python train.py --num_hidden_layers=15 --hidden_size=192 --d_expert=32 --d_shared_expert=64 --router_score="sigmoid" --vocab_size=3255 --norm_eps=1e-05 --beta1=0.9 --beta2=0.95
Below are experts of layer 6 (counted from 0) of a mixture-of-experts language model. Rows are named router (the router's row for the expert), gate (a neuron's input weights, with its number), up (a neuron's input weights, with its number), down (a neuron's output weights, with its number) and show model dimensions 0-191. Each number is 128 + 24 x the weight over its row's rms, rounded and kept within 0 to 255. Numbers have three digits each.
After each expert's rows: a language model's description of what the expert responds to; "comes before" lists some tokens at least twice as common just after its tokens as in all text. This comes from a sample of Wikipedia text that the model never trained on. Tokens count by the router's weight.

# expert 3
router:075185099155131148142152139124150133137146101147089141111133132145106134142118114072139158135132143139113121082137142141150102128123145132123078152113126124098142102134116156081139133130162143153130086145138092138150164147136083126124130138107095119105110158136101133114158155126166120102093119117088115101065117119122103147091113094099079114134098117151115111067104116132125148089165108175136104139117151113125138113157158113105153118113166155106071126118177140109100097125120152066106110158150114136147144126170165102135180109135137144126133146102126118145143114109137126117
gate2:133134091133159109148132147141134147162165121160100151121130148158111130120114131099145142125120141157086141088094109160111139136161152130125158106147119106138084160098137164119152132142141129113160163142151078120125171128143056127061077145138146126117138183132129157112155137146135138136084120178129153153131113137128102115124094113145115162122109145100135170082153120131133112103122062121159071097129135138122139128113140148091166127099146144172105115155121093117147100136122086131144124134115076119118148103135145110148181122113136129114120121105110139177149113122143129096
up2:143145121098088116147134113136138159137131134130124148153141142155147142064117127113139131138115164125091123118139129116126161150153152105130130144163132102130110141112161087143137105096122107090147143156105136135087114113091111149140163117154137124145083126151130122127134131155093116058075134168126129102128110113109153147160089150119113150103134143094126138110070133154144123092193133159139087119099123112122138227113124138107105145114122131164122153123073123116095146108144138101121141147138122092147127073111180095082125114125131119086153133145140141123090124137136129117
down2:158071109148129110082123139141082130149168134129162108138093122099155179138153111170164115124155123135180115127142109153172119138123088112112135112135106145128131097144111108171121137111170117150145097135119147149157106121109141144123134145189165134148115131114126151086103114092129102142156125100133133115184115092179155143114075141123108132120132151156181156103157140148110130107119165157137104138137133107138130110174124144134147164117163136173112136116139124148124180135145101176104114078129141113125126128125144148118083127110104124158120154130139111122117109170181135117
gate3:150163117125095117150152060141147115155094149090059136120133091125157129125144151104124145121170100149110081134076140129085125147158115127169092137167122148087144087136136110103138120120118104104120119129119151085144149119103112162172113138104109134182123144118129154109111152102138185134134110093090171157108117097114130158082157085156126128121117102145105101146126128136126151095144120144123165135097193156143138164103130107154117131119171116113116131122137133108122111119115081123111120098148106117130095098123135133144113143105141116189122147124110106117111106123140122108
up3:102108096130153117126092172078092138112119130185093164100126097100119114170092087126192149112119129128116140155150118116087109108166108110127151094129157177134106161160106138121157133110142105135152147123100085150131108140151157101106138093118177139108142117129126137113146116113145065138119096115155148125135148127146098121145151103126148169106137140125096112124143114138146093158110107122087125106141096096119141122177094126115116148092109115099112167127084127111123134105111094159105099175088138128074121139138117087093120126125144139115131127124113166146159118130096113134
down3:166131106132113148134146106116151140144114110135109152171096103138117149123111178157099199153139133170122092150140166137124145161136106130144100139076088132136097097135123118136124103100140163137138105090121110156124136136147088123167105128141145134111099122154097188096135123104165121178085135100125130119114066132121138121102114118149144140179136120125167130117150155115124135130125113102162133149124129145133112122138127113126089160126150130127161087090122105137177120159133123118141142112134128077056169092181162134151108108153173138112123106096131120099148128129112123130
gate4:110133139151137160137125130150175140136122122122107118100113142208134152108130088133110158096134113148119131110190155118117091093099122153102121133128142119102182116128103097139159131143120169085129121096150125132121171129120131125141148100139163164099155174140101139090137165135139140152163116112120129117095080079127135099134122077101130153128150141136153116160125113087137153109158096169149151140096149116146117140149108067083137121139148153101116121088190152123092159125100159132099133160138108134099141128134107122165117144111156103105139145129133141153127136121100160115
up4:142146132132122146107155154155121100169118126128148146122124116106119127135111126122130158109141141144163151134128106167126151135126154136143072124153144109131127105123176151121072095117081125116135144078125109164146121120135142167139133124146115142139094112110137149204099127125094092153141114153114125120150144140110177141131141079131120153137094159126116146077145155156153131150125120127085133134149129133113120128117155135127104137133145166145131153157116076178127128142174153173127146053096074098158133096111142147109160135142129125153139116187171127161141101142136096085
down4:128095133117161148114102120135123126129156132135107126140128124102120137136122108110118169131116136101154133126114099092119113130162127103107115147111092140129164111184108159142135192149126127133113112076129105115084141133115125125133123172121083100099114121113160170084142132147119140141094119116100065078157156154125112155144095141158097120126139079118132120191132092099117176087159091114110118110091117139127160130146163142162142052131114125105117105193135112162095130151128099140097133118149111117148115160126152109118154113131164125138141105107125141150125151105157116106
Description: Compass and prefix pieces. Word-start pieces like sub, mid, en and direction words such as west, north, plus digits, hyphens and spaces in tables and lists.
comes before: " |", "-", "–", " |\n", "3", ";"

# expert 37
router:068194073139132118108152124162144144106144146153102136118135105164127134131116094063111152148124111123133124097126117155134122132121149142167111133136151122112156130137109146094104153130171159163161102146129145133145177120133103109127133110080085132092117146145119149098170136127148127091122114098131135061050120145076132131119117095148104089129101118146121089105115124133098137092121124160120113156142118132144119114137149142119122092142153135140084160117189133119111110116122108109154102152153125124153104150171133113156146138164145121135135127117104147079118130088122118158
gate2:127137081133124120128153161149143142156150140117093128133170123145155147101101172126106120121136142140097072120180117154126110083111146106123128160139122110114115143126139132117105119098111103101111168119117108129110091107136115129096176127157126100057140110155102135142137130169105109107131139156143142136135136102152130125133129160168081147156116104114148156132143086137109141122129085106125077166154080119111099152123114142130120113131138138087131148180134169163131126108163079139117194081181115110150130107140138138122151159120157107114163086137132122151130093132162108118
up2:142125126110151121139169126135108112132172109121108146182171119168140133111106124120097096109121167109099104084142123116122118109140138134115113173156186104129148121153124100129101109137088124102126133129129122116115080091140119138144171151135137128135090134128112118123130146135133103105126128156148108116153077163100138120118076125155066119111147104152120119115102121164136138146137141132171066161101120176140122142081115160114107090110170117117074179105126118126125100090111150140132120114136137086153142061125129102133143177164152142117128141112120147139110131131158080129
down2:120078144110125148113145105123109091110157133120124160138091157119107162143134134141173136147125188150125112151111107129102164156085094106104119133131132115100125115121120116138141114117115119122139115127124089112138128101153113132144153116201159097145107125112138075132083131138169114125125098136100111138145093139160140119122155121171134100145184121149167114169113145156127131143125151118114112123137150078124135154116125140091131140098136146113102094149145140163172112142112161212115143111149141147114141182086152113153107124141116170135124144138170098151109127139109109061
gate3:139157112122120187152140110149123117128085171096122133147123103103150134145133095106107137110145100116079126127081115104112143120153188122107070111134118117097092158125093144091131134122093134124109126112104148129120124068135105162127118080123136097135076161103112176139160150123110131078114135113122158097108133142084169105122110126105161088108120149139128087144144133131149122135161113160131145120132128169103119154111144125124083152081129160131119163153144125092161109114141113105149134159145126145086076155141128085130123155129151122119144099136099117101127134090148160138
up3:112116144112147174144150164160094113084107146127123095123121152126131134131132168101153107110092141119095136166129174108153122120147156113122158099116181142106127154136120127098131101144112115156165080122169163167066102144123151110122128105093135083129111112135117133117105118069172115128126100112123155138117157151074136110148116101077139121145103163160111135143114136100111131128166118072131094103118111125119137113137147093158111126159076146122141139126132115165114158097119087141121079156100121179132148121122103130096133173105111107106099108113107116122152144138138132141
down3:098122124078132162129087153124116115130111124157162159115136131167135162155144137140083139155123155130094109110113091137088143154144114089162118129095151118120138117144113150107105149183095135166135137170141080103139110108163099117111118097085136108110136121170086131115141122104167114140136140123134121104145164142156139106158080128146099153135139133094113134142141124136131163130114097096116052085113178170112114087173139167127135144131144171108151136119092124084136108152156126098117156127122121140116143112097108154132122147158118139161100126078101092127120121147106135114
gate4:146136131123117125137129133139154137074120127098129139111135138118137106128137122139138125102116133131151155109147135053134121101101151129144103097139153156163176129116107157108142145146153132144136092116165119126104180092107113130109167088087093149095135202154156127078128143162129156119155122165118129121094117072145147143124122135118142107152133133119144106096128076081144122120188124120141123098129076163128115116112127074149133099125114132155141101125134141164125120107133162115128156111119121137104101188109134143141131108113127139164112103146171140143116167129075173154
up4:093132184133138134103136114121141121106149124163108158179092084123128146137117164126132139090135127125170095133132093133109146135120143149177113163098133108160094137124131139136087109086114111059135152133117078156101111149155175159176139123143102124127114127151128171119124105120130101174109114148118151129143135180092125143101149099119096139147112169146119147156122140116118103160107115122120104112071143125136109109079130131155109177146125111173118170148086128097076138123136151139112079124131130174133121136100117131146128154096146136148136155153134135110156149107140142123
down4:091123128148159122104107124136136145157137187114147115146113120076111147135112087168142155132163118120136078128114142125122073117133106143149107152120140155156142113126131118176146130156169122158125142098129168136114102143118118151120123146082135121154115187144109147084166152130144135158106134193121131101143149103086145133151119105134119140105132086142178091127102119105097112098142143072151152114091143154093155161137133107107101122140099134122114131118135128128101092138159113157094104148107120131087121116148168149140157104171126131115095093151159124104141083132108087128
Description: Numbers, spaces, compounds. Spaces, digits and dashes in tables and dates, and and or inside hyphenated compounds like home-and-away, three-and-out, re-or-ganization.
comes before: "2", "1", "-", " birth", "–", "pec"

# expert 35
router:052171119170140106113113129122119106142131149109097119112124091118096106160135122068160152165115113121147108095145144139147140170097132168160141164131117117077149097128151117080150148103139135137141130165132109124123152130142119075116129129115094121101104138138120118139166168142161141119119111111122122092110151150134109167119172125148091094109105106141099122128118151138114127090135125115137089124117119103139135147130111135160164087095161168117096171115178136119117074152124142068108113163167152119134143129161123129134162116135160131157124103103148142135141107109156136167
gate12:108135123179124136093105125124149072092113151133062135126088104126114120092149119093183151143113115151087123108143095138088119123141116086131118123160106102146118112169139088138119117092108136108104116086157106138119124104122142100100088142125102139119098139180137146136136150151086108123113122118147117125127105169132114148115149110156109125090133150143116129154078148143126114115102114071080121138116100094099087142129118141095136087132161101150147105164150166099112131111124134139124139123178138126132151165126097096141067112135131143151137091129115145134133096102138115180
up12:132131119122160112128163096142145116121079153109091109140114094136145134084112093138090132117140176118113133162149153128129126099148121138106062106121126106159117116150168118143103149138148153159093154121083134131144141137093150130145175142170138118075142098107101096131124113105176138158162116155121121104102086155151098161144139104162130118109123122124134124141119128118175113119203099139130128138130159148103126113089122153104145164145179139092126109181117117086162132149116155124128156105195117149095100124141151136123105117120135130102091108117114119128133122091142144120
down12:120107123128167165158123136125135104103124094115145155121120133101107136161113112179102152142148160126149113092101128105125111148128163118067188149163149131122105097155130142141137110110148126128161121117137071139128120148142145100174133085149124147113109132113160121128094154098137089139152099139108152092134118133148166113161191120156160126151167071152117120132180101154148103121079146132111135132121138112175144145153119142122121152113129154152143130133167104146159150123128126156159124130131121138159139112114147173155173140102144120112104140163098111119138091125115200110
gate13:124147163149126120152110119100102160121196135160106126124140093134121139171129129101142136142131129137155134107163142125117168099115140137130171141137141115143160136147111129140120158118156102130132108149113121107107097137125115167132115127167128171106121138125078104167132140153187146090119109134123110081143100151151122129156116087148109126098134079170108079118109131122129153125078109149131100122141099111163107132120104130154142110164074174120125107131158114135115109149114138148097149101166169141149126167204149107108174142128144193099117124145120156131124144121153136162
up13:138128104140160116187154089121133090120097140108124138155091132149166134144150149165109066144142112145080136132125126123150102145152175097130058105154103153148108123138146129125120087137137128127103133152147107144125113173116131067148138112135117120095112121085140148097133130089140131138093159142154147150150124112129156140150139137153124126176125133122135173099117127194100071118123146087115160112147145129096136123109103122154109149105123117094142109081103146138092088166094122108146146134146132119145144132143112154106109143148116108160113151130070103109146130175140129126
down13:102099104130139096099166134125124130108100123109096122118106131163139111131138124142109117100183132160158135121112106111133122140091095134130136171142143090093178109126139142122164118146130117126150154164103117154083095122117137148137177171154097120164105107133167144084123140157101142140110144156125123127176107166128148129129116169127179113168103114158087117127119124132104148116124167089157142138156150114132133114124129151141122109151090168118099180086112124103093146163120069131113144105154121156145103154107121178192140124108143121121109144127129125116103084136151141171
gate14:142138113108111121089144151129193135128132144145124107096126116152090144177134159115155137169106107128126138154107113106167156120107100102169110148163165160099170124127151086115157152122132125149150153156158170096086121136137120090135166124116167160138130144098105144130131114143141133118125112098085147113166171164120139134089189122149133101112121075111137144140112152148130108136136145097159146116163117115122111139140112108127136141137158127121130150115130143097106139156083135084118080115070148146176127122112094157089106152146165125132137121095142140146126130171162159136
up14:103116108115131133136129142136162142157142150122137100093099126150146115149130161130130162163081118129094108166053117151116144124101139083141130164152162179116107125096155094124116167108116100146136144177166122106106094139134105093093147134136128160132141110117134160122128134147136147131149105080118104128177154133102152113129172137168148092135114138106120129162116153157142135177086163085092127116125104115089123159112092150122132123169132126117126142111109158124095128135094107104077082103106136123170141109108091151128115120122161126125126106103154136171089130125139166127
down14:180129163137099142154161139115166140127126158124119145116126151113127136129143135129128149108095128116126134167123161155131122111113160145124122115135133178155150087120131094156121103131126139123104133116119168128137139079096105100124173142125140105138130136191149126148103093131144140091118111112143149127133144168096154103133104157153134159170077145187155156109137093188102151153097141156134121169173144116101085108118120101122155101151125130094147146172113092120165122147130147137139145116138127117114127135123120130120184128161119134129132122171161173162048147156150129126
Description: Table and list formatting. Cells, numbers, separators and headings in tables, sports results and dated lists, such as ---, Date, Votes, ===, at.
comes before: " |", "9", " -", "===", ";", "The"

# expert 6
router:096185128142152132124143110147121114091162088069083112123117122178121109154128118072164078122133122125142119130140172142161138127126178160103114170105159135092131105134115131070087137130154136134153146173127159101126138114126133106093125118153109154109103124141124115117164133136141111110093154097108143100120150140112133183120106123084103124147152171120134131101120161118127117085120133123132098156132109069169130135120109115125135152089140164141096195133175104146127116139175154116133106162135146140143136116166130134135131111126124128151117157094139122116137120130077147146
gate2:134146108151165128114085148160097122188154098120086109177125106163078164160125142148153120088142116134115100159152122093179145078130111169095138124147149124136117126107113159118075125151128156132112167115131111109102103180117144131118128108124108132133135112136075089113132094116130155145119168132170116151133125127127104160150124123133140165117092127151154137126118106116116114142136093140073093116134090089087125135122125134113120132138135096170144160145116133109158138080142147128113163160143135093170109141124138146138167115145088136108107090142104088123108149132162104138
up2:145157144116185113109113138106089116149143096127123130224139103130135158090119132159107110092122143144103133118129128113122134083149132168112098131157117108153159121115135134137106094155109166124146180114133132148135115154180132152109107151104149187128094112171082095115135142145127121164140163142131098130129101114090145161136134149135125131150120126131134101105127089094105156092144129122127076135124128103100135122113135143132143134093150134174092201152122099156180152102112168117115124140148109102162141169120135092136139131125135126146140124101132122138101156109164130131
down2:135090134099125105152142140078139165107108118144126140135110117115132130088138147105153085118136119149120140150119142166099131162105127081157106098115121149128131083115111110165151084112136135110135106123126131168149149109081129152144094177168133084158133153118135144123082081134135160135134141128159196096153108107148128126058141134169113115138116148123165128127119120139103130119093109128134119117151131124144091129115143145155099128147137165117170113141123149135175137127159105176098145131171098094157082136130130162185125077119126130166106123169134134098124113130151119118
gate3:099159110130138163119141111137159110085126148127117144135082090143116087124111119099135119137099105139120133090136173128118135156115164141136102137139148142113131130155104133124123136110125103094120165104172182124131138088131149163127145090140112142150127132123142115133118155139144136101102110102085122130132140151151140156080126139119131112071133140147108120135145137102156134132169098115088118135107155164081108129110128111114147116066123131115144198081125132130189157145121086104164133121127127150125114105102140124050105197124097106154132132133131175098119107143132169122
up3:088116105126152124114147155090135132085099136179133136138148111109128113136157167117143133123129123129127127120168153140135133164126157134123147144090193123121138150182082121119125128120134097106166108105122141096097119133107144147159143109123089125135093151182118106140136142161165140121133087120134100108110170177138139122144118076122151166112136143094101146151128109089154121144146120140071083110092102132111130128131092122104154136113115167073126138110118111150169127141129099144137102196149153162094138132139143127119092156125099144113124151113144181116134125169104169118
down3:119096151124105089161142137115144149092139123163109196168152138091110098095113121142139180086096095139143151120153156124142103152113115148144122135143134136086136107102157156150123117138119181142123106110115112122141146142129136138152066129114102124150178151141095151137123081112135135111109116152065145138113116106168126109142106149157096141159151139134153104104118131126163127110120161105114091096120110173121105096129165119109057119133151114109142107072138135127142164151113124099098168136132114146119167149141154120141128098161149125131155116094093122089140103109115109131
gate4:113125166138115127154112143119170172116170109083119125091127151114123148172164127098117087111141059120126137158142150108107088138108106129152141097092138137159096101108159120112113143154140151135125138121128162171111151097092137144131140065116106131126136100139129114105188134149179121122165162166158153096120141078099135105111140095116097105166119134105153100117144160093129138115142150147138134152143136158132132135161119142128134181133110142107096129140165149101121117145113142146128099145110087137170157123148141125144120161114151130146149079107152102126137151181107143137
up4:118140155133133113149129150140130099115136105100131105177138140124126159167145124136144138085209123118157131129149130127147145168133093120169153113104152141118115135147138116126060121084102139105113126108106146145133142171125168158185103124133079108078115116160142151124157139094166119151109108131152101107109104165095138158133148103102129132158127166134117125098158120150109121172125092155106156150147177135134150123123122083129092192102099145105091133138155126105109140112126164130138176136128104147143119116170116099139117157131130110117140118105150162140101167124124140160
down4:148074172138163098074136157120142117149103121173166106160136121132088140136128129133132144118087104137151123216096146124142140168101109174091102146112112143126089127120143104112096119130120113135107145140151128139127091109104118165110128112182148126141137132086122156147145140146165131151115086132165134129136156132141111120128085123095159137153172122130139143101063136118111093101108137079145178110142128111154109114157140136074144138169135145145149136144128106136122170097129115138084160109110115143133119136119137149140127109128088130120112122128134125124104130096100092175
Description: Year digits, ranges. Digits inside four-digit years and the en dash in year ranges, mostly in tables and filmographies, such as 2009–2010, 1960, 2011.
comes before: "2", "1", "5", "6", "3", "4"

# expert 52
router:084167108160106162111165174104172094097133123107100125134090124162123081100120081085139106145146113152117131120150162093106129147160144139127082135118134135119123108138107153078119121112120121158114118180115143113164139156149118130112071113099128124119142108144151117080193177123165114134133148117145104125110125118101160165142175151176096111127166126128100118115117113137167135118144136131114095132141119138110158149106106128128144129094135132127106169122158131151141058140135117095121117147117142128136150117163125158101167127123166177147149142132122159103141127148152143120
gate1:130130132117148132106118116172132127126166104104114109160139143123142121197104148156121107128107132116141158143117179098175173146122144114112135152141106153113166150164107134117128122153135162126157151145119115125104148161110116069122114174100185182143075144121068164168174154135120149146129098142143117119158149118113119138160083150137132073116122086144095151155126145133122085126136142093097177142122133159133120126157148107109112166157128165130131108121139171118126093118095106103113114131131128119107118133147167153138114158193132156122141109121149127123138131119126121114
up1:170133100126166120185118160085111134134158121110166137134091091142102159125183111140128137095105128139121146087112182117155106105121108148105110136138131135138132134119147167114151133163118149082121146138145158152150149143094134160144133114147111107099139147108130127143123124086163144140169105147128139137100138129123121094162159190125086172135117127113137102134128163125101103211141123127094138150162155081094107072110142108109123144160083123138126141128128147108111113104142143117091084104125076157143136123165104141118132132132111133112144140119110108107130123111109129074
down1:123112122103144091167125102092128124137114124116099151149130097133143101142176116139096120160178153132130143151083131109125114124128161098106090136141130113159105109181147157171186105134094107157162108109166126122136087161138108130116159125122130116171137176151118093162148180162162151123150169123146160112106144138142150095170190152174113107116148108146123161106108130143109091127136089149152117133099122122130119164157149122087154149112094102115137119124120150120106155126118098158151096165128107133117103121145128173123121142105125122140088102113106125124140147145168120106
gate2:109166126124202145063104176107105136137156129143100157127143169161137138094136143092182135109114153117096140115120128140147098083103170116086128152110132137136144112125177125123165140108157156137119092140115091108120140134131109113089118130150155155111110109138158163167147095154158121120158200142129079142122120132090112153166114103166124176152123136099116126132101132117144140113086106082123092157120155134069168129101124153114107125148099100128104132124133141121119098116114118131131129124145119101132172147131116142128152137097148154126148127100128135114120125134111104090
up2:128150136110152124101120137160123170088177134147127167143126167131157148090117122143130172114144095094110117128170096099091153115145096139106095139108119107119126126142148159124126105088099069099112179116134118092114139108146126119098107142119136142089090125148129144139141111128122129113139136170116146125165092127139143129145161108139125124090138114101150110125116102150155194104127163138145077118142119116106171163110117141111116116121096112134128165152099125111164105118111141142140123127165086109191155138119157112110079156144142129118165125102118163158076139171173117122
down2:141099113122127147120136166163113108114119135115164126137126135162151130118123129156122165117117154106136120121131115152150101153163118119108147100120095117097144100117121078171127145141161124141098141121140138127088146131113105089137122146154116130124126136133133130088117082128081114089135146081103152122166137101139165070117093106165116096112147123138128111125107073153125108129100137126121116153137115095199143095166141145122132146117121135118100134130105151106176116102124122232141143095132104105144112155125138196153147098153103130115133170131117080124085107149137122133
gate3:157138142165118132146130133118156091109169169138114133082136079145123103126093085102167125130117094143130102143086134103096142151168138117138108148151069145118123128167076126095137143145161124170133123162159147122121120109075145157090136117098105119171133139107137130122145184112160141119106112126148136139133136095137134105095138155133082088105097128182098109112142179126147123154133105107132137118108131124111079170109105127105109134149150132108120170111138126118148124132126148100103099092127119097174076168078114130127138132162124116092140128131095112127122144151152141134
up3:145113119167138110146147135128135075147141107169142150104114118109143098162155148097144162144130174107156122130112135129130135151147210105089131127107116120140134140149125139122171142141127045179142083109124138111146098136139122112119179123134136145175121154116143122128116135149154137141131105131160134120124134099132123135134128077142098128105140145134063102114173118153123124178093117073120095110113123106112161100149158125112135143139093113091107145095124122187159116121108133100136111128125101145103077111088113128120136091084132141126107136119152114072139119135121125139
down3:164149146125145117166129161148133137183125139179137180107129120100079114101158117150146143126088155152186123128131159083136161135158102091093146112142130147100177137111170130113143150171094112171120107128137113122133099082141125144133128140115137139162141146151132134108099140133129138117105124171137123151121139149136113143111179157109092118091139145130130114131165120111155140123143145123146101145104105160130113125112137143076118136129127138089073140156104139135110191149110174124108102172154113077102138101104107133152118153148138127096113142180123118133151119168158145136
Description: Prepositions before noun phrases. Prepositions that start a noun phrase, such as of, in, to, by, during, after, against, mostly in narrative history prose.
comes before: " the", " a", " his", " their", " The", " an"

# expert 46
router:102176148134140136135169139126111132112117103113108133155122152177133102114106132152126106178130135153111111114157148127126152137136186139133097144123169152102150082130146135084121136146160135128173096163120152120105104127094115091114126159127129151111138150101152145110191161133150153137080132107116142073116153123078141172128143140112128111126153158095155132137109145145152141073100135129119108159136121072117131122102123137126116149105109151144104170145179147171152101121141115070106102141156143147143127139172124178152135124138146137139116159087148117130109108137109144172
gate1:134138148083186116136142112163093109098110145108102101131104134140129153170139172139119123140123098122110140155115163103153167161134149114099147090152098186118086125138118160110095126110137138120162129145091149120157146137129104105128118125162164141124143146121103157110141132163134143107105127139100108164176102157093155127110146163135108124154136125115115116156123171132201113102124123135133129162152147183146118116137106142129122118154107146199110154172126125174126098156076155114153102091097107128159123102131135151153125116133122157126135125149133107123140190133112107125
up1:141146138094175111164143118172085115127142130158083108086099111143157155140118171144102080138098152097107121155151159120136120149120169109079143063159131139113100111110174148129137152143166167122079114129097140112144109142115091097096129132144144121108131161105102135107155116157111145101143102153103127139181124134098136139124154178118151174172117127106174095160159175143150129144111112142114133148140135150120137115139128142134128091136127107161106147190129134151148095146116174134138116102121118126139105142151112136127131127122114133124144104137108106093152169111099108124
down1:116091074137160160080088149142126106088101131137115122110084144177153098164152099117137153160137161179111113109118163126099117122154149132106132129103100112145166127098150081181107104104096143119129156088142136147146115153099147143159112129139140127142136154114111113128070094112141124129146183125146168129089103138180164110140156142134122120074130128101095136117137118132128113140156067135152148125102143110134151124137145140116121143117091086134144115129124129100113109135076099140145145147127095139093107142113136095126119135126094154144155147108159088121115164138132099098
gate2:135135065147166135159115149118122105128175125160138171103122127143148117124119215099120112145152141127080094127135139138139121133117109070117150127122126136114142082112137105131097160127114169108111127108144132140062123109169158144116111108127148119110110098120161109090151116168123095130109130120107130124129100093150141170158121099146151155182119154138151137101131108105155141144124103104136105168126158101074135093140144144116126151156144138095110147117150125141144097150102117178094140089169115108146165160133143130150124154115109122093147135121089091151111146132106124155
up2:143149087143138083139128108166164099132155117155090170158142140111122131120116129118082152145171131145101128109149142108101150129157101125126125115112149108084179082111129131129110138092089140102100131147159140121102128138126107161118097132139132135130073128112139083091101130115109103106095139139132120110122127142111165138146158097132135159190139120143153121123132123180169179087115152122144142153106141097115137133120097105142133123104129101112099173156135106143149102132129129155096139094118100136175107084139204101130117172124131109145130149104151107148110114155158135173
down2:102091127097130132116136102140149122114151177108144158115122121145152129111176170132126100109132118166156124156107120158147141139138107123139120134091135096148185103093132106151140115151163161145135145130111155097129106145101128167138108137166154143128083104143108127104064093139116134116145131131149141085158120163135157114109128143145130120093104127113124134157149150155091128141102136154129140120118133134123144126106155120133114162150164131135135137123081122160092155116146107213181162120139121111152168154127131082130146128052135155105118178128113111075131090152127113123
gate3:131176137130119147117135094133130116107121122115141142145121099171120106132155130105153147191204157149145107111118150119115120153111119144141110132124152121108178121115139142122097148106141134108172117133141187141126130091121144144157142090115119126141099128111122101077136142152121146105098111127091132068121127155118142121132120176112127093148129151092141122113120185113166123127127115154131138149109116113127155107119113135127092097139176095148141196116134116151096134067144055132106128113125147147178084117097144139115136162123107119145122118097123080127120095132142141173
up3:138135135123116111145135139153134136108089118165144100156144137179128081109142153132156139197120149162140114152154163146115125125181132122165132109169176122105164123137116153131151125103092096116180090113129151106130111128135140097127126127105107116124136126135110087079134130146138156103108111113138122074108148139098122102181115119069149114110133130128120144148150185129166126181109143103128134106125085144113153085130114150085114094156148144150109101140130075152128107121126112135125105126146188158153107138132142167143143151121106138123134152112134097131124081150114131173
down3:124132149132113122135140139131136135135137140118177152160150155139151098077119143164155177088119123149096109096134150130122138158166121163144098147122162122137140124108142153158117151143112106140115126170162175107155093132137165142128132142126155152116183135138130145117150075152152168101114142140035137142124106158138168113129143118122119151136129148138142081104149128086176125088132112115128132110117125145109122100122137120115032133157129120121130119113146147145137153182129107109087145155105109110152144139142157145146125102166129128138133114093134127081151120163105108105
Description: Possessives and year digits. Possessive 's and apostrophes after team or person names, digits inside years and dates, and has, his, National.
comes before: "2", "1", "0", "5", "3", "4"

# expert 36
router:092175080153108111121160118175149124110149120114135154102145130127091104119119076083138149134130093146099129145141133111136089153165141139128116112122141128130143072131112141085146102134136137157179106183107169123152145105119129110095119101114116153108115139102158135102162178120136123085094172119152116083089151094066165136141138137152082080112098151150091117158149116142110102128141143121106132166129133140143101136116139142106126122108149127162087189123151106133156144128141109082127101114131106113155131126163138118139123149140150106161148148112112135120128141130159127146
gate2:115157122137141139134093116149112097169154158112159088110073128166137135106106140165136099125107155160087116145155107112120108142105141114110172101175120126170137111138151151111088084137120145112143131132126111134132123146122104130103140103152176149069148118092161134121141122131126115167143154113176162116126145092112152162139125115132088153140106141093087146128140122122112113127105105064104039132144144145086112129136126147123118119116119133123152136162133091110148126119143142108097121106099102125093138115106164152114132145141107111149147134115097126172148087159076134103
up2:113139141124118109116119154145125113168163163113133146133132123137131123074117069151124088135101144183069091108140116085100116132147130122081173135132141106131146139127110147136113111086130114124140150162116148119098117085158134110127133174132141137126116140122142099121109158129144163140118161142172144085160144084129147132127139148136102134110109139114152089165151116137125150113164136095150075173172134160105108135129073163105121099099152141168135150153109091148159121081092121133110132154122121109154122093148154107096109147111153099156133151108122187115098119145134137115
down2:144086134130117151118135115124166096115149112134155155097116095120127137105154134104147101093061154132141136139066138172106141158148113142130145131139120147152141170087119149126143133114137122088136136147134108054120140089122137108153152089144141116139113128089176147120090123109145141141144096100091145132158093116129134155146113126156135123120153105119138103152139128103141078143122083162129107137135134092094099093137091133140090102121089102132116102113093124146122090085147140179114132119097089139158119153133168114142112128124119120113118127107097068098130113091116131078
gate3:113142143142122140129152129110143128111108127110107146122112129159148074121107093099126127085141068125153121094069109101082099165138171170122100137153128164114119172150087106091160143108118121135120144135139151123109176108136135151142129107100126102160113131111124121094153108109111140117119108111122147104154136108099133155091142123142111070089120141139091114146142155105147123102086122162129147128134106123142134172109099168113082105100135091132102169120117118104119136105080071103128136133137146114144084127166101111141158140179114117156101117100094120115126100148157167124
up3:108113116124153113148130144131134082113120145149154154132151127143130104111119128114120153104108105129137111121131113113108126163156181083086146114120137147125128169128134093101140140086114077147134134122138124129080125137150145085095146117116105140164119127095109119105140138140134143119138116148122141168168178143103092120118181066134115097096134175121051102160116153134124151146089128130095116084084101090125163126157113145112093137113131145106086159127113108128135128101109072162159111174138101106093129136136135101132132134119097141162092118113124114120150106182123158126
down3:120104123115152115151136128131157149136158147158152154138097101132093093060146147162156121124140160167154109126115136155128139139131089117123132126100140118135167116104101172137106159190140137145130120109104113149152113112104175149146115122119147125155173156141151101121164116097140139113111146187166112150132139130166145128117178130112134120121125155168105120114085156136156151140132145119115111158097145119131078131155120156114113173162196114071106133120101106157114152169167133127127135131154138111146134064112130127129129119171158131136105154144124083124127111135120112083
gate4:128135142121096135099103129153137148117113120153118116120174180131103125157131100110104196109155098089096166107113133065127111120147125123152120126122128120130147085125074142129150120176119176138149114126108148161130154131151114099143165095163149150112130155151116102091142169128127144151137137094153102124145098125156179119107158092100129144110111121118115111144141117113149128100174144161175147107115156127163165110117090103155091126135116139121121131114142152137123150131056121107092105155122115072139114093149114131129140132137180117137160114138150148115137177138158140142
up4:138142142139133158108133114150134101145153080120121137135123135103153143146159144112124166107154161147138143158129118176143136113127147132151127150169146135137077145126139142134116095104157078123135140122124136143144112195099117144131091134155103118116155115140099149150136116095104111149152141128099094141105119156092121165104096104168143160152143188086145157122130146104082118173151145149136148139125125134129105126121136114167121187175120167186139132136125134078055139082131130138132132091131128165113123109173129097144120129123115143128131129143149136127140102093085169170
down4:107158138114142117114121105123135109113152160143132134138102088125147161122093120178161149101130114107156124141096104140167118120161124091103109139082138101079166111138171130118111109144162148117089137144127161147140165150105101152145143153137081156189143180127121173132120097113137136138127134152140108092134118073113091090143157136160137116148106127138157121144114123110096148090120146105146122119058075128128150120138114172109130124149141151131111115136101058130103143143120124110151124131118116102114123137152105175153118123101150155119084086100127077119104127123124110120
Description: Biography infobox fields. Spaces, colons, dates, section markers and office words in political biographies, such as Born:, Council, until, successor, reign.
comes before: "1", "2", " of", "9", " Preceded", "ment"